From a checkpoint of a small mixture-of-experts model trained on Wikipedia.
Size: vocabulary 8192, 41.9M parameters.
Experts: 3 picks a token, a sigmoid router.
Below are experts of layer 3 (counted from 0) of a mixture-of-experts language model. Rows are named router (the router's row for the expert), gate (a neuron's input weights, with its number), up (a neuron's input weights, with its number) and show model dimensions 128-191. Each number is 128 + 32 x the weight over its row's rms, rounded and kept within 0 to 255. Numbers have three digits each.
After each expert's rows: a language model's description of what the expert responds to. This comes from a sample of Wikipedia text that the model never trained on.

# expert 9
router:181101125144176127093088095079199121134123165096198163152104097121176175157120180081141168108140186121113103103163113144079089141154152152132104096165144122119134127143139084096139132158100131
gate0:137091117126175114120187081083192152132161097079116168110104086143128155159073112132172181154075067146133207148204124180106152140119042139124115124116087128103143144120082134091132097117100149
up0:162133140122105083062087155087151163163102136186111144128160129040104159146184111129102076101140121154144130191064174089157130154106148072085128112123165123152104111152083138187132151098138142
gate1:154118148083084132167083123110136123125117131082160067177086165112167136094110125137140127150145053132061133117133084135050064139151078193095185077133099124084157132079144136100085116095089154
up1:165134152054139135113139155093098138109143134122156150216096174096143098110097129111179163135117060199054101114087063081084064108161040156144171121117150107054170119103152114126069108081097128
Single digits inside years, statistics and table figures, like 19-7-7, 3-5, 2-1.78%, plus word pieces like tor in tornado, qu-or-um.

# expert 38
router:178126165148135121084082097095176119173115199132093161156180111134169167125144139128128195106116147120145093094121102141084071169142119146145129136179143072111158142139165065124076122158072164
gate0:159145135132076185092141101144126127153116105156128119166157123103142155110137104161162152111143165118080122121111139132131192129105064135137166115116104100170188105167158097084113123071085106
up0:135153107115131118131173139057122120070115155091134117093088097145098138132144146140108055163181124138152159181106155162095116146164168093123107134164108172135107168114143144190126162117197155
gate1:112142128132167126074093136124105100204115122144142152134120173084117149159158096158147203114099113096132118094140090132095188152164124170137166095140136117068146149157039063109101141139105204
up1:101096106088127133102162102129179191057137098131146076132140111150157080116105131072092098143133160146116182165144153056160111134154123102116122119080119189139106079102130112120200105149148126
Copulas and modals (is, are, may, can) and terms in biology or chemistry definitions, such as species, family, aldehydes, -idae.

# expert 44
router:190146109121128178145111059130088131124127196086159109138149094160158126120096118117109173091100134109106169101126080107110095189143150100173124084140102088147141121118112077118137106122087124
gate0:146136096138137121180139142145124161109121182101129150106106160107106065146107123138120136177171127054124075086205117135092135108158130113088124142137150042113189120176126161111124149110060115
up0:100111086168062153160165088110123161111121124141168133079142100175131073152104118092139132177174180142111112148168156100029140140142122205093155143159125168133168104152150099082137159141138138
gate1:088056093162114081104102105133136105135156132121121155100112147139207078120157150069229133145101146119122140143169085167078115138143112113111097117152171073154152123120111120157099094119097131
up1:103171106101119159134141096081143074165127121118092141178120189180134157166146124089037132142093136180106086141108130103118123149149095108164182128135170133146145143133127119157101078159134120
The space token after a pipe, colon or line-start dash, just before a number or list item in tables and bullet lists.

# expert 4
router:180094129194150156076112061113159130161138182086109179174105060120110129170135179109065180125114230128160130144143099134068106187139153125136071077153146085096096154137104061121145161160109131
gate0:108099093150154161080091190123160150131096100066140147094165117124094120125111146153133109093162112116111120138130115085090102115132120113065086121107107118132139104064182100136147119146077145
up0:171105123134112111154154072102128155128128163116102072156175156094137094072168139173158121198097120106101091120135144156113076091071176110165167181098152115086148134143115144130115160103167128
gate1:169124188204139150144112103133111145189137082066094116133117143093136162125082186170070113094131125148082137110180144092088104194114152087136097145095131122107161193052158178110054148108118112
up1:081133100127126136175139148100109160081186138068165153117075111095141060170144098167102168118130108165137156129115209149058155107143165071119103079152046155122148126104133192046130085164073119
Single digit tokens inside years, scores, table figures and counts, such as 1'9'97, 5'7', 1'7' members; also mid-word 'ock' in Knockout.

# expert 54
router:182140114160162179099134093086176125146186184101175079128133122167117116179170118118157131125148194079117093129109064135107101183140134143151086171125136089121142118181117114086101155153103145
gate0:080121117106158090123124168188138135150095126147145165121175110134156136189082101194122131159164141194130112132177165161144151143078162118097077118110127127108186224121142108114161129098144113
up0:118092137097133106146120195145104139151099122153133147151163150153134116253112119181133135141143172192094099112180098193130077173079126114087088131084157115041117134123134114087186101100143130
gate1:133141156111089133131097145102151149131114126063195109151107145220114147119138148169174150141119116140095143051142124143145101143187144099152103084149129105130157177162131084060090148102136155
up1:122164052117090185188124110155162109106164154144186109107136046108082124166155147134121121094142127057125120085192163145163123107142085160155120117134076136151065127123036160057136157108147125
Commas, parentheses and list dashes in film, album and music credits, plus mid-word pieces like mp in Tempest, chimpanzees.

# expert 30
router:162148133167145120113114093152240087125138187082110131135107082148126152136102123066112186103145196122098120119107120119094115167098104144143126138137169126122133129116095079121108147159136158
gate0:162130122157109095189129118137135165137142112172153174116133123158089059107121190120090135132122173035121085129139156149087083128134114165128128104124165166105166065097216152109166166122183130
up0:161110079141122157089153134120142114122145130116131113181124155152160160081156111156128120132082103149085152115156139118119132124163143104116131111181122104158119208195123075100062081207093173
gate1:066127108082176136114127096121172108161148106140108146118136128095180172161129106116138155077123132116110059142151108146123121103091123101150197118062173124127106136161112129084118169131105106
up1:141116153165094143098133115141114124101168103151138129139155146102115096122107124120149177090125168135129148118053072144076128147176187126163196069151142124154091112140193131094115115123195116
Digits inside or at the end of numbers, decimals and years in tables and statistics, plus min in discrimination, feminist.

# expert 3
router:228121123102150132140087078131178148134140178132112087165167140136109124145155130069112122102116159060117137098139104145076092203121124157105111151132158102138185191186096124138119155158087169
gate0:136069091121060173141106096107133169145104122119130104084125131135118085102114126121048195190159129196103130148158103136072117194144150139132115114154112123075184151096106160054133173158124110
up0:059145127196143124140147180114087175120135128167090118150099152179154144081124125151122142123124161144090191146158111161178096095096132101116096124131127183159093147089183090106109158083077203
gate1:135109101180204110071189129074116121148165198137115155171150075124126119168140128086111082054054152123144160173206143086128136115119128113150127093170117090081158084109098120081100147179102054
up1:150147137115168068071170166131133071088136176140167133124145132155135120180074117121111113061082107151132138151146146090144094118085107146099177062094172144082111109126080166092104144194142024
Inner pieces of proper names and words split into chunks, such as Bron-co-s, Gi-ro, El-ena, plus scattered prepositions and table spaces.

# expert 27
router:132113105105126105137093089108210095145200182102163085155122098092146187162151130133131084118115183134158146127122127159071107152082171077145091136183129109098128176131125114093136117156106133
gate0:077128081131147108134090136154122106171094136089109093106105155145167171075099150066139094190205137165116092121187109090106111117137123151107095080164131206105170138081135141109122138118117218
up0:131109187142142096065152119054155142097127107075105143172068122129088108141151143178074171102083077170083105151066210144056106141163169134206114080116081126125134072107147136117115045119152110
gate1:089127155108109104143059125177118092146126116086130139105130106123132137100083179124121071121164121094161089133094161154132099150128154077173143127089158090115118117082131088156145142092158162
up1:142106102141149145112101136111090155128111130076052124121118118189074098138082235185165145128144141131114094094079127104146102111158099096103142166158124163120171087089097167136121097150078124
Full stops ending sentences after dates or places, and the noun before them, such as Depression, operations, power, troops, restructuring.

# expert 5
router:167113112127196140135087113086141143137188195132107111160106086162164131169108184098166134072105198077122149112139148108111084145096137142162086093168203117155142169155109100114122161139110175
gate0:170080150121108159058094125142123099165148079137137200101133154167195138123180115230109114117071143086140137035129101077152128152107060180114107092087180126115176116121065194165101153132151152
up0:076128044063167120088159139109151115111094223141136167169170127156085101109162091152138104181092160148126085199141117169169123114175127117121172099171106136101141119129150082154146121174150116
gate1:110163155123142096138097107140131094118106217169158170148119150182089127120055099091115132161076146135129101159161149150120182138214141128196179135179125142132096109101129107111140114087189130
up1:125141188070150173131071168129130119138116067153125224105145132142098124128094096127110153098075157112160089108117121088135106102150102115171147099096171044136088054104180076136139135111141168
Commas closing introductory phrases and line breaks before section headings, as in "From 1959 to 1964," or "In 2014,".

# expert 12
router:159109146138131137095103107122140136162141207065173154159127130142100122121098126119150140129150197106140162109102152159078114146109104113146076121143110101111176140166135125094078108163100117
gate0:131177098084104096170158100149118157124097163109188095106085154107108172119144112114094178130152095147129138177156147145075095146200152108116138183087090127141197139143129083191146081131144172
up0:156120079164122117097093140121115129101147115135094148145140097171099074130140152132070095095128111099138121093128138148121096147154162140132132102156151083166151112155139161117072188110128121
gate1:138123185170185151155051102106074168179088077189074149095090107090162182151049147127110123083151137163121151127141165138112117158150146065186145097081155089110126092142096128141119081154115131
up1:093171133114131093090214156178148103042140142124099143155086130089137109129156136147036178122142119175126187163150095177144154152189137150102161120109133137098173145148130084181102113160112138
Tokens in place descriptions and settlement infoboxes, such as township, Location, located, the list dashes, and commas after place names.

# expert 14
router:148111125121136168098090066062154087165136159107134127162107106182127137142168135133095163136108237137103101116105135126072087131141151112138120091169113070179097146120161073120143136147133106
gate0:149125151098056213154095122152163135122065100120158112148163191148080112167130103131157125130125165142111078064109075166153177136102128159144091166161161145131195106125133108052143131129130091
up0:080125130083144174171106124216140169083142098064117134130102130163080149101071144125091133169112157150091144106166113149140178138075100153192078098130146129151084130106137098064104118172135125
gate1:130107103136195167182054117077142132166131072130161173119122050137136133115133151097145139126043151117206095119173154141108125160165153138120053130127134138144122105100119073136045072129155161
up1:090153167094212070081110147100152164086147136132122162147140037129014095159135121123161155151109139133162200175082097127085098145138128112092109043115120185123107108128095111141147165091140149
First digits of numbers and years, opening parentheses, and early pieces of split words, such as 1 in 1997, S-mile, hel-met.

# expert 7
router:134167144109123118084137079139190108153147151105136101150148095167089179120094096067121146161127189087113169086118095109089094150101129092128060111169105094130137183180120106095128134189104124
gate0:143126121107121102094158117082149161163078109028157122157127165159129151099062160145109182079182106124084116127140149167067117138134159047097109133117142126101084163152177155121084099130145117
up0:162169123130147115136113142093121135166100135172120181147150131091128110127148166181107207131139112136199157164093161139162119140082139109120136133174094155089134106076064151187153149136125155
gate1:118116056107090162154138158111121098108082143118176179156124147073176125130131148125120120163131140151092045104174160192122119105146125115140190060170166158129137101134099131148148107098116146
up1:165114148154181143077058084109118107144142096138088103150147117183110148162120168070126168078082087154108149213078135045116166141093129072168105135112126093098147171090187110147157159136163116
Closing parentheses ending lists or titles, and final syllables of place names, often Thai, African or Indian (Songkh-la, Botswa-na).

# expert 46
router:136152127164081172137081049152160146143184136090136119149095123143159126138152180137126153178151134123113125083144095159074150159150098126117109141112111115117161148147113094131101113151083146
gate0:171144155146101114148140109150150092105109149145117082117125102117142096159132058178111144130069098130109078104128135100166090083162135111088084135132161070135146116101139145127102126167085075
up0:062067083123129145186101128084095166175129110085103102127077170087148127061155165115135173140102119109138131121160146131113177137191143031149108151155138142129162135112099144183137054124116133
gate1:105039174164096133169088126154124122089103121125172154096105077109143144122050142167132120174139145097104088125134138113108130169117146149074103123085138171146195137102105128125102169109134104
up1:133067149137141104074090159115131144124122141177170150150130118205181142105136225159097150147088130141124067144170129144188169141182163099097066120117120154138140085112181119105186140118133140
Subject and possessive pronouns he, she, his, him, This, It starting clauses, plus table pipes and line breaks; also du in Module.

# expert 10
router:178142079181100170097108084074127153179202194098130119151145111147164136182130180122143148126120150115138120121118119108068089173106134121160132108169151094128147159105112109117103143094095170
gate0:156111095132133136148100129090138158174154061100086107172137155116174157066183140075124168192157125112101160131166106168109116178157148154145112180116129112164079176137099064185149147121092140
up0:144113081151087162129128122109123128162135054143130108129130199127175142079170103159169165227123096159121157081152075163178091130124111138146117165144125164171132151106102143171171148118133141
gate1:089118112105151113101069186106139122156104106157146123147084153092157172102094155123092091083114127116133151151089155113145150079112080159161151085107094102101164130136083177140055137090109125
up1:164135087150150112144132124137145159111156112114073167170112118165134140151078144124110140188066125095102151132071122122081081111130115106088149140075164143141131174127106133147080155139134114
Single capital or lowercase consonant pieces starting or inside split words, often names or compounds: H in HTML, Sp in Spears, d in embedded.

# expert 45
router:186131121134128133097127122077101088188119184096188120148146079125143149175070125156131136085084144064087115123150089129108081151098125098155107130156140077119130157154117104084127157165100135
gate0:190130134099085159123137083052124114134155073109159060139097164215135166152173122136122118142175068090085149108162109111115063224186067144074103112105162149130158159149157119124102175104132194
up0:106134101140101167069138117093104048101142110105150078147116109133116129116188098155125144067180102126119153133076142098146080157187134131148139152149112067148176145128176152097134120111147243
gate1:163207173100168076128133154132121094175148072119094132144127150170130168138129117131075116105036148089141133099076162148118202141141124136126165130115132152090098149144128140140114131135166130
up1:175172153145135139122115185116113083172107097121099100150151087146061178152134164110101149119099168079126143146068137126120091173180119165115206155155121147077137131102145144103137164110157149
Lone space tokens after commas or articles before an adjective, rare word or number, such as "thick, leathery", "the thorns", "Book 3".

# expert 22
router:172130120160161126082143092116147135164116193135174115124136076140180145158122158139093099140125164103093120153154110112087106126130138120108108105083115091156177154110158127097136145135092139
gate0:148167173100152082092150121165150150135107142151103078136150095146136100173109145150135124144151087149176128148098123116126101097090117116093134145056104068123188143082131128124037152150024141
up0:108137116121101083162094137160132181068119090109085064120137143173120172097148122110063122177134135118135175113118177101115096131180128123153105086175130171138098081146109158117208065140133132
gate1:127168149139084130117133112148075021155127108132080136154137035179124142071135122064123097123088120117146156137170109148156121122097095144128174077131129082161070112216109099125175130149119104
up1:152109118088109135141157133108104113052106091113115146151118090137080174075104126083082130113109150136173122138116140102132163137098057145126151142083125208107168120160093076133111123118150155
Function words linking clauses, above all that after verbs, plus all, while, so, because, said, about, in explanatory prose.

# expert 19
router:189115127127109136117101084075109121180112187066103134176121117171119128176114139129148151151152170091122099111130106169085076136142176135125074103166107068131115191176136046178134154110073154
gate0:149098149122105196087124134078123111148140214112129068090133109182144090130155145146124117188185144100179131148094168194132079133095126157111158101114124103103109127120140080088146100137121175
up0:092109212099178126094067132115126143142118057116146158156106159136095123194171126103160151041135099099101084141142138111105175138140098157160163094138106142121180107156158137159107137074120143
gate1:155096138073150135156166094143142189222134066152147128064084151095123130094148155116176145136136117106064176142108135192151111176171124052113132075107175124137106163058181129124130093123135086
up1:141099135081132089087155143123152150158114144056151141094122158123096169104057184130158175119144161152090170149117163131116109214177134110150108105120185138119109133137171176098130124122109144
Inner pieces of foreign personal names, species authors and place names in lists and tables (Cu-ta-way, B-iá-o, G-on-çalves).